{"hidden_act": "swiglu", "normalize_top_k": true, "lr_router": 0.00156, "positions": "rope", "rope_theta": 500000.0, "qk_norm": true, "attn_scale": 0.0884, "init_std_qkv": 0.0213, "learning_rate": 0.000722, "beta1": 0.95, "beta2": 0.95, "schedule": "wsd", "max_steps": 7107}
Below are experts of layer 5 (counted from 0) of a mixture-of-experts language model. Rows are named router (the router's row for the expert), gate (a neuron's input weights, with its number), up (a neuron's input weights, with its number), down (a neuron's output weights, with its number) and show model dimensions 144-191. Each number is 500 + 50 x the weight over its row's rms, rounded and kept within 0 to 999. Numbers have three digits each.
Before each expert's rows: a language model's description of what the expert responds to; "comes after" lists some tokens at least twice as common just before its tokens as in all text. This comes from a sample of Wikipedia text that the model never trained on. Tokens count by the router's weight.

# expert 9
Description: Words and word endings inside titles of works, awards and articles, such as Best Remix-ed Recording, The Twilight Zone, Deconstruct-ed, Memory.
comes after: " The", " \"", "s", " of", ":", " Best"
router:448571546492489448569463416436516527477551454506426439508640486415524456576393573546597495464484533501487546553549516395442518494479489500477462
gate0:425615511588553465579514596497539507555488564523482506482482422600458512497431495473571579550568536440490608516497520496464499554490625488564579
up0:434431484464412527451509536513552525514466397377445510479472514628532444505585513468541494463474504526609441498420457492527425578531587566512594
down0:568507499494494479513520505459442518503522520557445656486549580520451489467518521413424591455521498626521628534447446407542602529419376586532492
gate1:556506566464569466464579391517499569511459521566566447464514441547560486470491495534487517491542527503408495468559586541469497534596523493455539
up1:626520509586539510520455573564554541400500542473457601515331525451462507432589460463460493513437543547506524541518434558474514549538533520558574
down1:456471452513479465416435515482562401610559454485458466506531518481427511600477433490498492493582509548492535451495484482502516509516529492566606
gate2:440450487535511452509435568478502517465484474553481470457487560519471478529549581474455466475412454441450485493517572570530523467475424513448466
up2:439557478549484517522454563447472563536524470524521477466579501440421573478466573453565496508490470440547476459546457416431482452452539438529522
down2:497492571499454563480507451477592522460518504463485458538500522488500472395534499559422544463412489462458514576454597490500511501449365523426491
gate3:532544452603557523488505491513417533607469556586440495497470483501466525464486367576549498568482508508449481449452468574472558516493436498468462
up3:548424487527470529535516604487517506447597458595443546460494499545526532440530435486463584566535469489485544390462451532495476476512512420430501
down3:556453518472445474538564443453520456476516471568544582492510509517477545469387478415548467543585560566550410544548491489513324535539479570477509

# expert 5
Description: Single capital letters starting a name or code after a bracket, pipe or comma, as in C minor, KST, VW, Dnipro.
comes after: " (", " |", ",", ":", "-", ";"
router:516512534470558488555397433441545541511555432547487467528514516455568446518536523517538516415511564466475539513535502416457484524512505506485473
gate0:598499461526464505477516506503525427394405463452444479523491543548536335482561504557515547649406496423593575517426439508459522511519525460535592
up0:566527451458493547501488513502527560361461449416446588470494514572511494512431534475556532514448562521456535680479510552523416486589571496490561
down0:510542467497494436509539466412483458520481569542498520513515510466547485576519532441460498474600580541506471508533445532557525510437550492535537
gate1:586526446451547482534457538518421460543565473564456563537485542565503423452504555399518480441498547541488523421493418484508440508528541561480543
up1:495596523431385582501461433438466555532560518491458510443504442430567488417592457550490535575456555553472564637537525526477457525540522469458496
down1:539497514556432492508595500467469493534651576426463595477580458573432561557391589436504508485464564450539505544567502561518477471427459548441434
gate2:543456424477478486562539471524478465524495474490498504474505447439459541533492508528534421552456519570546469473509512495524435497559599464410540
up2:581488445467547544495488544556488401590528436410533494534450477508546538504445551484535433466502469589505438404526418473492423596524553460471470
down2:590462521537460515455528561602478476497431524458542417509477508502605444451531416468575479513483479437441436590678474447515491536559489586468437
gate3:511523472584536543576496442488501448465457565447540495520423456463518462595386489521424481421468532562558537433521507481456539469502497517524409
up3:459532527565633491477512478450517520559551500552540544539436503539563555533505531553431430586500481524531478602485519557546524516463464552439469
down3:555484509471510547463521545475505463460581575495572559443474468575515514568607476487530615526454493491505431537517498539447489468525452405463503

# expert 16
Description: First piece of tokens after pipes, quotes or slashes, like A, O, No, and characters in Chinese, Greek, Cyrillic and coordinate strings.
comes after: " |", " \"", " (", " ", " /", ":"
router:490540554469571503513429439410551583480562401508388436503532475437573511611498531556545521429500543504475496501546497491478520466510474528511456
gate0:529537497559494595513574446553566425513571414513481523520509558519509541397516483562433436419433458473536558482567513478541515464484521515401618
up0:532452441601551502462412512495500419567597366489419479523526512498528493498570473482450470565420549464445501485490477589446574443475450476530498
down0:480533536552557472515505419489453456419426542579579512507567511485488544441535510563444521467500583610554527513540549454475552496463577390493525
gate1:416472536550409395459528570488517537499545491444585582574499448524478512602476472466486462458529506598563517438436412507516463480589517521564426
up1:453435562551535464442447486458415444527472560419573508490461430562647571451470445482455418440579478531458545492479486493475592429552530520449450
down1:550515525457392518460479491438557523549524522460576522512436410415468423577485495450432486480504503470541487389487554579622551608533467580510538
gate2:527501448520535525604462455439520441526513483474444578475492593479513443491552560580491518405448474549569504457495523527496517399583489424450497
up2:483429534454471537443462489507443502463506538458555598517424534465422465474439507391593574526536484515533629532456544552525532548469500450514409
down2:543463457526495526512461488493499478557533479607490433558511475571459523568424453535594492429470542439430343658543442456527449562551472588494460
gate3:485507536433523476527391500484478534530536561585395474550566478484530575470490526499496462531486424478488494530553539510440478503461486479435505
up3:436471476473496501484439550510470437562596565528453519511534441543501563468514512406500467469520375433455490500523543497495479425508519470485395
down3:427487501489576478442538483429479506446470442513429462477548473539537566548460481459446576475535456536561454519489536506485526450489532543466462

# expert 48
Description: Start of personal first names in cast lists, sports results and tables, often South Asian names, such as Jon, Steve, Dig, Sud, Má.
comes after: " |", "-", ":", ",", " by", ";"
router:503477529550566471496353412441504540450536422456431450493506485415583423573420553508532512408489629500472520529548478440391531489501451525526484
gate0:514489409587570490582573413423519495454469471511537583400530523411502499493498454502454516414501538477456469454522479437411498528368600434427484
up0:528501424473561530502540536496475511473437569509503430529431520546615518593596494607473506550494498514427488499492448509402550479445472520423546
down0:495577483422495523443522406447445496498527580432551568495509436532476405432577501581531525427469457520546595512558449482499551484446480442479478
gate1:470461499526456533530493534578495514419536466523442410539474478515411513501510554433519432440588453405515428493539437458559610601458432498496593
up1:494471452560443470519511499455551562415520468514492522556547481527489464491349514475456483476493574586546465580440472412507592489521450530529594
down1:524435500532548491461462508581439450451471548444483512466618509480504437540527514554475453449400456563543564499447523529479465451463494496506502
gate2:487557547581499475559550548518536523342342417472507526440516579436429518400487513489585490497555466522453458501490531462552540524510505457481476
up2:504574492549457447478544527421496450517535511543467498453592526539594487541485557513457500504549489492620504447524551494535541490498488552570466
down2:562440518501443463479420466528469513557526435551531515515415552479526408488490427503514525491499522549525521508567491539469505512506463548482498
gate3:566490575608431494430549501529539585544451540488474590482520514450539587498422457539473442419513445394455485407442589506472617506495443447486515
up3:507499499540427533497475589530538547509561504443513484565440525421402532596507536526534512473506564414501588494447519518412564451482416495498445
down3:509440520459490482506524484498462482440550486443464572448547533554509523389547639589445509479431530555500452477449573462530504514466514405488590

# expert 29
Description: Words opening a clause or referring back, mostly that, which, this, but, when, where, However, as in fear that, like that of.
comes after: ",", ".", " However", " but", " announced", " and"
router:475518511526518498550503431444579483483586464479459462448581541478586423524487607467532454466568595494532544513543506457429556473461456496477550
gate0:480413485520479513476576525496381452606533518549401529458395483468477472495537510448474569540418519466523477429388505507434571435479480524417460
up0:462501444472563574444472492422574481495456501551436487541453426544581508499535453465479484489489472499563512421542459541514614534558564470513552
down0:475543434437538454484589505481561540522451478500418479493548495427511494456509416524573549562600444437480567599492458603405613510494504472617495
gate1:630477574449520453535550493494481523557471539495503367419476502547495600444570455430531497517488470419508520568462429514489482523451511449513467
up1:375487545471529482500440465481496570500515424584503513536539523461540575523465459555583528435502536593498500519467461474468459538403506519440546
down1:544511526583504501508423485495435427468451550537630549555571483527476488539447459514529601486466592534435446463497511444525460552504530511443494
gate2:506434401501503465533442590545473478471496457474463511640461605471448492476516527480470551487497392428528530483505446519467466589549483503526535
up2:583546520456572463450541392433415528565480511511449376496557379575526573518546472449464516552453560407506472509586407499366484601437582458529468
down2:485504510399461477523511608492532515539544505436421525571454536463504588462520475542478474488479492451567464492444449403541470517450409593455421
gate3:486537541616479506565454509508425444445469565529530538572479444483460529569505421474459453493543571526421483396445508526525459397536496474439511
up3:487490502356497521485513409533455479503594517500579532447591555542456570439484538540546444515432418551475533509479558454553480539444549474501501
down3:526609604447446522498462541406453520510465532608491504469467459498427555532511434545481482460457508558480547512602469486571551517572497462510466

# expert 61
Description: Line breaks ending list items and table rows, e.g. after entries like American baseball player or a closing table pipe.
comes after: " |", ")", ".", "\"", "}", " player"
router:473559538491511502554463473484532580458535445526447433513528531453554444525514607545496482502526531521489572499555526464517570499513477520564524
gate0:421439505530542512524469492495539497470529504527381504483471494530575572427464519475487419489528562514468491602495524470535447476508515509557576
up0:474389487454492460569428523478461497416449521512440481507524399496519480454527472508513461554440518617472457499410475400516439467502473517529437
down0:534501445375433478453509543519467454522470466430496441557458521524492475596560527588526386511635566519555505424456674512547472463640466510564516
gate1:510415571518516476465572483502445563536489473491499420424537523557503531486458483549595567485485467453467498420547559546531510446447485574551487
up1:484457525475475481497578509468429515534463439456482434451562518545450602485466500493570545463537488482525501466503561557543466476486483559542467
down1:540485544426552524479526433562449453517497469457474488518427529572403514438493475511497410603527408486439524581508518493562465463527474549519494
gate2:440591457547509489551510466470481520560483525527599551546500476523494452515536556491504495478485452574548592517526589564459562479460583409461540
up2:430510442477420451476542485467552454454509503512412489476529506553481525490438451546450435463475516375506467476504501453502512487458491427566543
down2:421484471527457559570485614485431562526552473520484519435596451562421412403529476534558541473487502522542540467578410480460483503498502521401563
gate3:504416499430463498530529487492565482494458542490461434462471532544446554466442382414510535480497511524512616436453484504455444484566360548491473
up3:512450493502524470482607471497570440600438514502417534409479489564448616497461455516521570455586538412503538446542457480499475436562461502476603
down3:546500553416447460500426563482547448502474423429462541470479389530546506456490500468419500446487460614485461441514466522529493509597442466576463

# expert 31
Description: Category or label nouns opening a phrase or table heading, such as Episode, Title, Season, Grade, type, ISBN.
comes after: " (", ",", "-", " and", ":", "==="
router:458552512495490449598518456441564516418538389526397453491552559438539433555523547480516530420510555502576525516532469454455527483496480464497481
gate0:477579445467483449466472561475457530484570483497512546551530419504529506465436514562542556501527511506447504509467501512598432559555395445515534
up0:558451509514474500620551497522471538452510490471458458445450627421408556483559461489494513494448590436514438460533533508525548512527513398428524
down0:460485531510466519457516488517518450499499468506515513438439590479390564561480500525417589554457554524456568515492501539557511536563502465507503
gate1:459485546493461436523479515452633503409545421581470483550533451503490501532448438468537558541549492475531487432436492566420513459572463558512484
up1:450507450521430448471516521433476532467475417522479568524519546528501497536508439496509511425591537530585553452425551577544498527562512448448520
down1:501476495454462585419499453543513469534558572511494547533500596487493449431520566478487506442513486444567528535506502537498515460442536503502567
gate2:470504514465518457516486493449589465566483403535470406541460516532466619459500502597509442594474595436537471417453503449526460477538464462470457
up2:506410389517443518574511489564520467606506450476463469524476576581480455479463422485523547442464479460518529448545514577527547565472554577404495
down2:550515490512460542615624569486497485516501431439567486517435440578466479540451455408536478561582474473497550412469381460566504431443486491528501
gate3:443455612482492503513475540544615504462537479521485430457548481483476555542497505380567417475527481517453558549568530486575433537483506586483588
up3:626539462454431494481446514522473465516508563507506499496608462539552529482606510527512556534524491515478482542494454485532511500514484493567457
down3:530552445425571448489487489511435497519424508508518411481503535533563484509548411562513478515486524587546566590507449475426540428491462474526461

# expert 27
Description: Abstract or general nouns right after the or this, usually followed by of or a verb, such as the number of, the population was, the term.
comes after: " the", " The", "The", " this", " main", " its"
router:482541538537551487595485446431574523415568390460459498489564546439619483568518588522542519469599559499552538489543514416445507511503496453527537
gate0:527588525551449557485479472513555608546463479492486558485480484607504539588615484537468390495499522429512423435530447494536485452561505527474527
up0:602594511481414499575495583547500602534557620559491502480510551539476537526515522467546516475491516463569512458620583528551533528561456558527539
down0:475509480511467511467469420582634466560436453537472495498539421501528454501516572561469504600536556529546485503463452550446424535573434514472496
gate1:544456439445432574555523501546499458459429513509399468424503500513500482426548499530544542474517497480524545504526472430585505471527616463520450
up1:536583463533526507440513607513423532490497431528579512588546496479470504498528588411489477468498445461564421422580560588493452487471473482509508
down1:490516445467486537567504502512404466544530537446461507514561483470493510485535523379517501501423461510431540506549567372543522514395501486586440
gate2:505487471429555494645536458480446496473516522537627532462474471532503486556579494390492502518547496400454408501471617398540493488510474487558569
up2:453561586581465477513499501479492469487486470490573436604573507460502435466499511587512568573479516575507518542496480474486543429426482497503483
down2:516555540465640482469456433657520479426414519560634547483490460502510547478476424552492608507448530561545446525465598517485450478544571467483567
gate3:443538480523584457466517552475442491525497456437564480466468498506480499527429509525600425585546503530570511516503570493521516459442497530430561
up3:497468515497573561578455430482499536465477457527473406422523492544500500446506482505610451581469586506550568480522524464575488478555591524519482
down3:496474484510536477588518539423484481456485538468487614438489473549488498469495512508531483595582494459506567506505429461495387495445486519444470

# expert 34
Description: Abstract nouns, adjectives and verbs in explanatory prose, often before to or of, like able, impact, due, sufficient, evidence.
comes after: " is", " was", " are", " a", " were", " be"
router:488586563502468466556473415435553539470524417548427461478563554446555453577486555524538521415543536464455552473535583408453554517521497534526504
gate0:522513549485527439452422480463488503565511437621581514467585504473546593501500515578524479530476490494483518460510465447509488600570544478483498
up0:457493629489571425561533538448472510420485566431485597546457528483459522466611456439480569466536434474534510468590525420453454498548484518577432
down0:505522542440463480507650469545462442535549579465483477489509507488539504501565450480422556440537436535493509498554511486467537446410573443485510
gate1:577519591568537491516544452457512467454491472441474471481483553590513594405524561505609485442543510449610472478557558477416470595547490509523529
up1:532521445502502449498474468426549467530573456541581523391493543523507446580468547582465455439583433482479435477470505496470490511541407542463558
down1:420483444491525511517561501520471468448364478556560436503485509548556436453448456490467390416399420493595489471449360486485531432424491536496433
gate2:492477477494491481533506405451546631427476552453481495366473618429515453480506561477621461457497496515553556453535500525488510455539524507536512
up2:475447442548469517459527519552514527522557455480532487500469439504533545570578469493499493492505507434503525440502496554484465481458499512518556
down2:401468535496555547449512546471517462495477500498540588540540484486437474453558562444473482551552455566544614503595473498655453489471475524578443
gate3:518485540514588479538362511522506467494455442651468493458519488472580482561477569362479452513472480517414560421517518468483505475495511522500451
up3:565484554445504561554465477477561388471471504569461492518494580457526514534492472518513555516521525575507420600535483499549512582515455485472483
down3:574444503486506452499572468432459461546433525532521448555536492497429578573445498489387451538509523375496501496524592445541469587447469508553594

# expert 51
Description: The, this, these, his at the start of clauses or noun phrases, and commas after intro phrases, as in In the game, the player.
comes after: ".", " of", ",", " that", ").", "'"
router:472540538528583420575476459441556534453543474513459430435603547433577450555438544527544501473551593485557515503537508481490505458517493464517560
gate0:457515516562488489518500517519554492424465546576589532479411462526513507489508532414489517416589588497521442461512419529443562505496614545516485
up0:445485488507364574452491552495479540535573514560491386460457499571455454544531554467489503543507521561439480503451486545560579501555501582518493
down0:550473469476520477461536506534511472573522550520520455486540451443546509500523475542395506526489486562438397544496576472516470430466515539558458
gate1:496502481525561532456576484596559548393478487521411458516484579503463496460475490507597547510581467552487453610430423441621473559480579546564492
up1:549453523485578535548421511532512584521414527556554496549487463547458505458477500495536401467417480435444573429570508504425558519499489476512552
down1:544485493564501564475441500479505505525483475528536475524536444503391429475437488539551467464526518444478504619498502401496484576546566500576578
gate2:554617450462466503561533525546517475483507505498474547595488540584541461533566486461606525472472517553446490496435539470518558532468479543558575
up2:466531517542471596588489492471541498435521525503495477475425532509586501422478501463496615452553510451461466458415458487480534418492553454542538
down2:520465553610497489452511580523453453533475592510573535457558558509517559516468502438380540486545584488474430490494521536439436440556514478507444
gate3:607484483561427542434511494568554530519460427514515516530529464530530420582454486577547484522577463546498598538494580520471561597379509567480505
up3:522454445555585460482558486522471516500508544460567566496501495379464432512435563468529437531487584520395495549465504502556533567544505584499486
down3:527504395459446441467552577507563475497444484512529451451510442546518397510541499465483458549507482598591545478510476492490472444510433555469481

# expert 24
Description: Determiners after a preposition or verb, mostly "the", also his, their, its, any, in running prose such as "of the", "to the".
comes after: " of", " and", " to", "'", " with", " by"
router:466525566566540477530418430441517521422555446530451448447568582468555457555481593522524509458560542513560570489583536470462514510518483455445445
gate0:474515565429573542562538533567531541383496531423474480549460517501619459478514505517512379598500567526536510500527511587512474508465488477506488
up0:471484620430526497490455511470453588469530535486567436461432420534524523489487474578502487502444514495561518578429481450537492486389403448600622
down0:457602527466536463470497522466509506504485481479494516352510547393514479517571521574495547464526535548547566479543508517510548446503549430463517
gate1:545537522455465573566554462520490469555448515521464533569463535451574618428493565510515533418493494511518470486511469490463470470578563492436494
up1:469554380474412510520492436435400517579526473515401384530583571478520497530462485408522488438511474554558537519465457465543455410518476480390529
down1:529548520476439485493520538556508474381427486560483559534557512471558532447520538487482576499513474509510501515382497562560478514399540540436545
gate2:486421540507578441535521451474562526477490484488566591489402503546535525450549566487449571478531518473466305492364440451523441568531431522594471
up2:464515426495573530592499508480487598524457521455482445567426576538445475512489552459526522537596459530522516495530436475487541382530575511465586
down2:470510586522527503464449592431545520510513480475537478486551505511486408438448444547523558552475514457568479529461570459413479459489460441531456
gate3:418493382550475541505567479501492501366504485466410432493529520494430460521469559484485515508548470438613499467513588525574581566511519529535458
up3:471450577465603569495497454520572463537545519507573525552478436498565513442561520492523424476535477506515508514447501469427514494514555506399515
down3:471545530493545542532492414490393517468471449468489488474511381511529498585529487602520451562530498447592520503535604462484494504530470462473593

# expert 44
Description: Name words in broadcasters, organizations and titles, such as BBC Radio, TV, Sports, News, World Tag Team, National, International.
comes after: " the", " a", " and", " by", " The", " American"
router:499542562512546474528496387445510504445520429526445481470513507449535387496477564572543517445497550494504561482570480403420548513437430488507432
gate0:458481508502476520469496498516472478604538534411412474426514505474451456518607499466483604593523556497507474527482468522536511463548488480546500
up0:493546418489451485518497553544526458480516540485445400434500604533520498469515454526512430429496390506423423471473530467423552504444494540528568
down0:537483523432572496549474491527497522483480430579565405422520531520481516475513507505502399476564545574455441589484574535446351475456573454508511
gate1:578474467537504490534389585536484469459484486466524466542524536530428499427473455483486554502513467452519493467450434529533519514492429501416533
up1:529503427536452488537430569475494485497547515492449440420421527479502494454537455526445475520372469452383512568521481435482446416451429458483529
down1:471477482566517393418510497523480411517546449566460463458441489428485463540512423451573518466475527431450527514493428447454504483419544470454514
gate2:491543522500519533468542449413489495456469457477463536449508440491543511445491444566561526569573504586475451479534458422454568572434564460509418
up2:472626433488448512562566455445450518346452523566555523523571386515450525473509471565478387524494493581623451477437480428572544458429454496506474
down2:533534424453452500484529485572501461482471453526462382513593527402482488484489392430457448533497506559478470539460452551554615435472533493573460
gate3:468469521558438478487560483409404517510528496430508526472563539505498466448465492515490565496516431562644507590508540522444567459480532427519439
up3:471446479522496541544513503556488538454472516478530443440596521481467453483543414469437482533551550522428531496447521512450505519511516496527454
down3:520521493516574507484449437458493546524541455499515474383566564580485442459502563525520453542478535520487489481481508597446476413486480471479453

# expert 55
Description: Unit abbreviations and short word pieces after spaces or punctuation, such as cm, ft, mm, ed., ty in tyre.
comes after: " ", ".", "-", " (", "/", " \""
router:497535531506510493533466414442533542489547434524455424486521489469546471560505536485495488384586544437483540482542467480439628496478503474442523
gate0:461404501546420506462561425554533513471513493524471472428549531492561564476494528552495483559560479552528488574545531466622389507508568460405482
up0:513546468571481457490510605392451408574521480516468447512475502444513482448546533521525474516494533472524499525518455496459521537444457511538560
down0:659577576436493505458499432549433556467534493487498503474538429477496591443488573497400345460479452410571495450628421382469487479589525483495531
gate1:540485409496577504515457478543547503539426449507551487560470485470453565513512505539459582445481474437505488445495422506511528481537571511526408
up1:492525507550470399552467472441625483485504469521569563563530463543516469554578505543548516500561457495534437556585485512481509630449595507467456
down1:524508412594415482483500415603535459445590508543442534568473567600513467502497458438498538530489475495456522435525474466508479543449517468467442
gate2:495571519503436518472503528456472498505514629512512527569515524572525541538475479545468470509578582465453456490477450503519457395462425553498489
up2:500472487493522500451547514454466498519529516559507624569499515542508499513506511476519451586588501461405476425461464410471515440505509574496482
down2:577538536505492491457492466543500527487558502499462519595441480425602513486494550523361543526556565381489511500521625563547454461497554641403422
gate3:471477455604453500490444489517577411573521478449482498494488540542477535487502522534474535559511475520478534444509505489492522511499476382432494
up3:491485499453581535592507459505507449524556518496430481538512489452467603405556492456489554582519552429571543555429462465502449439445517553622415
down3:403476405461504530517606494530514479485511513512459570484489434535600549547515430479475584504491593534485476542547541485558441584517422566472428

# expert 36
Description: Numbers, pieces of names and stray words at the start of cells in data tables or listings, such as 104, 483, Sc, English.
comes after: " |", ".", ";", " ", " (", " 6"
router:409557544495521465571435425460536485457597431557412459469520510445555463568497505521515507422520563484570561478523559441484574489485489512506546
gate0:479397526523510483574544438475506542489467395460429525527539532546482523469464539405495421444573519550477533568573508511492446515484444466488462
up0:578494438512501435571551500497593465558525544567473419526518459416530481516523504496426494566446495481455484481462457502434460552443558517552574
down0:426427553462524512577511522459485526546510509425463521486501588517423539479516514346464581447522448510447512531503540527501464447465518556424535
gate1:468485613466488442554459468466474523557580553516402432539523508440444382519556590541505429576569494507575507417554459482460554484488520489594450
up1:445514507568395565474528492558523617573495537474513516539453438445458446446500534473482532522424534467465483538523463509464510573575561452533469
down1:461502485523467450588442563504453471524431429479428509473562532438452481502531475497614599595439510428517451557442457530488532355456462425509483
gate2:551523553578457493430540414487533572573473472438433448441495634513570506512504533505514579410456432519502506526485539482513454505476534535424493
up2:487512493520563544534548548547546458439533502498514549461498347395556414531440555520455477555496497476389475454534455492489503547511505417422564
down2:564584554474556455465527543445408436538557409517516443463422505499512545587457541480494481479556500521511552522516486491500469532514499583551433
gate3:532548457513490409518528509499560479520602397514496372543532473498550573557499496412554538442464509500548491509401499469425608600498477447545467
up3:477524467548418488533448488523491455533546423490561498526500581559420539518596546552542526420493435485583498518519614541532508589467601548465543
down3:461557484521544456472429577496510424442419479496522463459482505474489469496500551433564509477478539500477412521530504557516521535460572475463400

# expert 50
Description: Content nouns and adjectives right after an article or preposition in descriptive phrases, such as comedy, burial, midnight, golden, revelations, disorders.
comes after: " the", " and", " by", " a", " of", " his"
router:456541567509508473581480420448535510466530409573455459477539533451570440519483581555544510451484548476550551493561500447447542513476515494492479
gate0:476436492549486434525446377460582500491553470479454452494521494448520435441465539547515528398527521461479528494504421511436546418522470484465511
up0:603433492511458514489528473537533435598535473547582533563433488594471423563501524476447415496542530452515556469469501529476560443561478534385404
down0:596516437498550501435488455472503467395452521440585551501541574480411523437450547554510616395535434480521495495538408544503495563572480493493526
gate1:461517422450444518488503500444563521473435484516513496447500563372549494560555526407500489500407549470468491560474430482463473543482434482543461
up1:446450462606623525598478497529519544462549462443459432456570360512558514433623465569525559459540496477544534515463556540561571498496540571554478
down1:572454495458511527520551647544493511488475587607563452515496524473433384447373506579505476514485505468502432515581569466407539541564513461478511
gate2:530502502576513502496491509471435526475449524495460436411539548504596561486505623494584482535517561445412542538523496485588449529478497445488531
up2:481472412507488495474538530460483510567445499479518481483445511516436522533630467566449432443524520528486522563424443444487442575416435487526505
down2:462462467558542470502503504551378398445535429515487491501534525497466418505482352535532564490482518588562594508414538503595496558460490469504486
gate3:482509502500508406558544418465510463433557449590458461466524477499509492531506510433424535423546596456622544443487498451499467489559451481528512
up3:436510429518506458552481537502512461561542465411538503489576511591516483472499530514461527548516446559471506472511499530406520356520570471353482
down3:615525433491457494428494432419471531495411468526588523500492554421478552419442562453523558425445452393474510515512494443460548518467535535494495

# expert 8
Description: Line breaks ending a paragraph, list item or table row, usually after a final period, often before headings like ==See also==.
comes after: ".", ".\"", ").", ")", "\".", ";"
router:466479497475498468559500452459563568466558378520431444490547518464506445541456510528546500502482530521465544490526514477448551464468455457515528
gate0:505501563512616528515593551545573542475477514477511494533485572491507445543485616452490433504457558455548482496477515467504488529452533536468653
up0:427458520453489572506509459488536555485525558548345459490514468480488509478527489518484470477535501485429481480488581477506574445429539476603537
down0:548521458507488514512492442406510471496487515473554526519442543496481489572436471465475504556554438447532558436477555553410595474494488513485459
gate1:561491501586488463528457438465584445511477435487499578472520529464508457425516522570436429508468469504495542448477532511397457469494540439469575
up1:518484461477500534485492539507532558477611437463591632399513511476463488498439476556554584520583417584527461469522441472490448522554515557561550
down1:456519507401518522570543525550486471402480548460507478562466509411448545537401577464505499497525508484527548472511479464555531585478476529555523
gate2:502566444444490462458528559495518456478567586430508549521474508475507502498475517480464412510468553510492474495462447450534447569586495453631509
up2:598477532481528526439445469496585597562480425516679469446395472542525369523422460524447526461564448457503504550504450504457532478448439505466499
down2:454508461545483439568415436541518543471484519533528533432566606480440438414505506458493512553517432514498462457519381497452432460517552493485552
gate3:454436511547488395483474487405490531484477538520490487503547417553524498428453514455499539498551571470501528454412429457503421400479465603513587
up3:412462487501472507495540498530448537497437519444491542517447494506484533435538542545543540534502492517463487455387419511553492442352505543578531
down3:447504478501476585441495432485486570539500594575566488588546524479517558567451537577458545493432497569471597501479476479436582515520551498434530

# expert 33
Description: Commas ending introductory phrases, time nouns like years, days, point after numbers, and conjunctions like although, because, as in Four days later, In 1993,.
comes after: ",", " However", " this", " same", " that", " a"
router:489542552574502469555507422430571508472557478502454486399497507491567516574523539502523529473557558491533504479542506439415560478503491512509538
gate0:516474475486616442548524423518448494525427501460538503474436517408605491502452503531540571451513576434556468657569491472495539457430469581537410
up0:479492538466431530601517457528628478505498539501527451471504537457499595484486410409529459469510497552487483465473473477576434443534450603522490
down0:476476593490469516612429495419553460502436519543513471572430505437525444575561560507560517534558537550503449533514438531549515559596539459500552
gate1:393470508531516528575427504476622471492504499447468498407456491468472591426555464489526458519499443518458487460494518490526448518560478483493503
up1:451527493544523568560499574560534405519460493495487526408492552414400532516535486513555472556515452511415430452458504458443549487536463483484520
down1:609499492497475548437509519510527590481534562533514491448521309507477602476509558512565521577464471549530432475393445470437429467517501567512478
gate2:496570491489561459498440457525528417388595436440493559414583467498548493449444507477473469489559584422470483503482484436543530432475532529499570
up2:500535468456475500446570509549466410381600556482602512521516507551480509519493471453509448527545475482528429469542503544450491420501563523458642
down2:497533475515577415362381504441450407508523520563469508520475434501485532560481513498447575576509453513487434560539544519477501556566455472516454
gate3:540583567471518531542503507523468547500491417515473548479485500498508489453546499533446532504440527438371547548489537491567498468443473455522510
up3:520500530415466410513442535495458444496536471554489452501491533469522447477526470483559471463522523499489492542504430517459429526510449606487521
down3:529537576538501516417515545555523516522456439533438445531481528554600454523533500405532479526497592493588548569492464521582474441531465609485485